From a checkpoint of a small mixture-of-experts model trained on Wikipedia.
Size: 9 layers, vocabulary 32768, 50.8M parameters.
Experts: 16 experts in each of 8 layers, 320 GeGLU neurons an expert, 1 pick a token.
Below are experts of layer 3 (counted from 0) of a mixture-of-experts language model. Rows are named router (the router's row for the expert) and show model dimensions 0-127. Each number is 128 + 32 x the weight over its row's rms, rounded and kept within 0 to 255. Numbers have three digits each.
Before each expert's rows: a language model's description of what the expert responds to; "gets" lists some tokens that make up at least twice as much of what it gets as of all text. This comes from a sample of Wikipedia text that the model never trained on. Tokens count by the router's weight.

# expert 5
Function words, foreign phrases
gets: "s ", ". ", "The ", "the ", "de ", "' "
router:117141148135161069118184104151141153121169162063109122152078138106148105146126121082084117105116110148082087185110067129142144150159160104143164120177085205061121156114173123134092196149152189159152091154089146117113158118128113169135147115122121056145062171152166106116133110142129114092111164139176094165151135105101119151176131090120098099109067085169108105073081140053181113141142

# expert 0
Quantity and auxiliary words
gets: "a ", "and ", "was ", "be ", ".", "were "
router:121121124125130099162137073107091200112113153075123154092132133157123101142136116108047143111083124160099111130146107170092128150122141095183084132174129153082139146099142203099150153161177150176167129158111193148118142117100142122135128120148120085116088129124148103184118091120111066079074170068140156160165143078073097182101187102139154060149115063160094187167081114186155082155090

# expert 9
Mid-word pieces and table pipes
gets: "\n", "| ", "'", "-", "er", "on"
router:117125100174107079177141097180069190129144221105130125135098106211110147151195094096057143094124135182127144121161128088160179134119084101178134094161133187161130159080097129101088125173139119089142145099142148140145131099094145104138054096130130137112106170122109130117139124082149088134163129158118096126165172092164131160095136194119142128122080072174114172201148053142106151117145

# expert 11
Nouns before of
gets: "of ", "- ", "one ", "the ", "a ", "by "
router:159085116159191119127146083193105150122105107161091117120110153144130141176184084127132156075154103100098106147122082071119136144181117087168149164174128156120118159133183144089136115180078194144130113126142134034157109107060085149149125079126142108108083128124147131147114147156109116100142122087145104174127087141088116080121153149063132079204125061129119121059090096150111093108152

# expert 4
Abbreviation periods, word fragments
gets: ". ", ".", "-", " ", "°", "er"
router:139156120160116094152149113198097186134106099094142099105118076128100106138150130082158170106155163099138127140135109157052125103190126102130154122202127097183173148086132133133124152157146166133102118160140124050128150049120121183132125156154150110068116160119140118175130157100151130106112113077099127124135131176113098133134152130099128094144109062154147136065137115069124150117179

# expert 8
Table cell separators
gets: "| ", "; ", "- ", "all ", "both ", "between "
router:167134127113180065176131058188122168123104099121113082105113114131157109150147125156113204124137155140119101174091162147117126171152130081078137146161106180123154119117114126096098124185121180129148128132115164121085111095145093157147103110117170110126092159091102118125148076162109138095080122071157111192103163149132173159103242094098124108135115058129058120097119139108151108143087

# expert 3
Word-final compound pieces
gets: "and ", ") ", "0 ", "1 ", "6 ", "5 "
router:129109095164083061197153068197099122155124134097108139132114117158102150165130097144099172105102095142152107124118108107128144139132123148140127117187079179137097157129113129133114199133107158127175133133116173087110106096096116160176143093129152112176126169095090135147162088111117105136149121144151075218141127112148136125152115150091140143130033068158113120162183099087126162142134

# expert 14
Infobox and list structure
gets: "- ", ": ", "\n", "==", "\n\n", "to "
router:140132115091149077103120146206098154149093092090160167121151094175128114155144128114117175120111096136134144145155153122117134143131095090157138096165129151118112161080137107072147128163125140171166083151105135069100140081076171159144100115149136082172127121132132095119178111106083081091112199138123137154157084144153156106170131175095177152123137059164092071160076065131101135136154

# expert 6
Parenthetical and numeric contents
gets: "(", "–", ".", "2", "/", ","
router:198131140133099110189169113181142196096137090124088222118100126146133055133198103080093120080120135137123090118093122096111141094199103092063112121140112206112145159127173132155062160141128194127144120160125164103059108139123120116135114102113159146221152136120127071137125145138112085075101154127090141168125144143157193133144116171089148094152109053129104125162145125084129130166082

# expert 10
U.S. place names
gets: "'", ", ", ") ", "″", ")", "New "
router:110170145158078118138129107170071161175115081152039138114102129126106144181121091148109114127106127167104132127132118137165141135158096126159253112181081149116142151072118186113093135131108172098167171118141097110137175082144107139161177127119139101101094156105125146119129154147158118083087110116136116132101102086081181102159169149068179163149129025110107118110132096105172159165164

# expert 13
Clause connectors
gets: "that ", ", ", "the ", "which ", "In ", "The "
router:105089082115164135155138094213145191142099151098123116123138142197160113152219066133044155108161113139123095127047123159113140147147084078152165133105130179104135139144125142111110128169135105137173144119101142092130133123150080085150074110145165151184128115103100101116147114135074101093164164086122089189150115117115160144158150145127161066157110086185127081137142098095090179161106

# expert 1
Sentence-final places and years
gets: ".", "4", "9", "5", "1", "0"
router:139156145161075063206112074110112197134119155109113157119119158145106131175150137113054173158125092123150097176121131160131135151177093100161178152170061177091104184137069125156143158158120151154151142174139116084081115127151125145209141104141163112169108155142106142171151144125103124097093149119176068167113117115138154162152135162115098118158080031117115097098119107081103125206119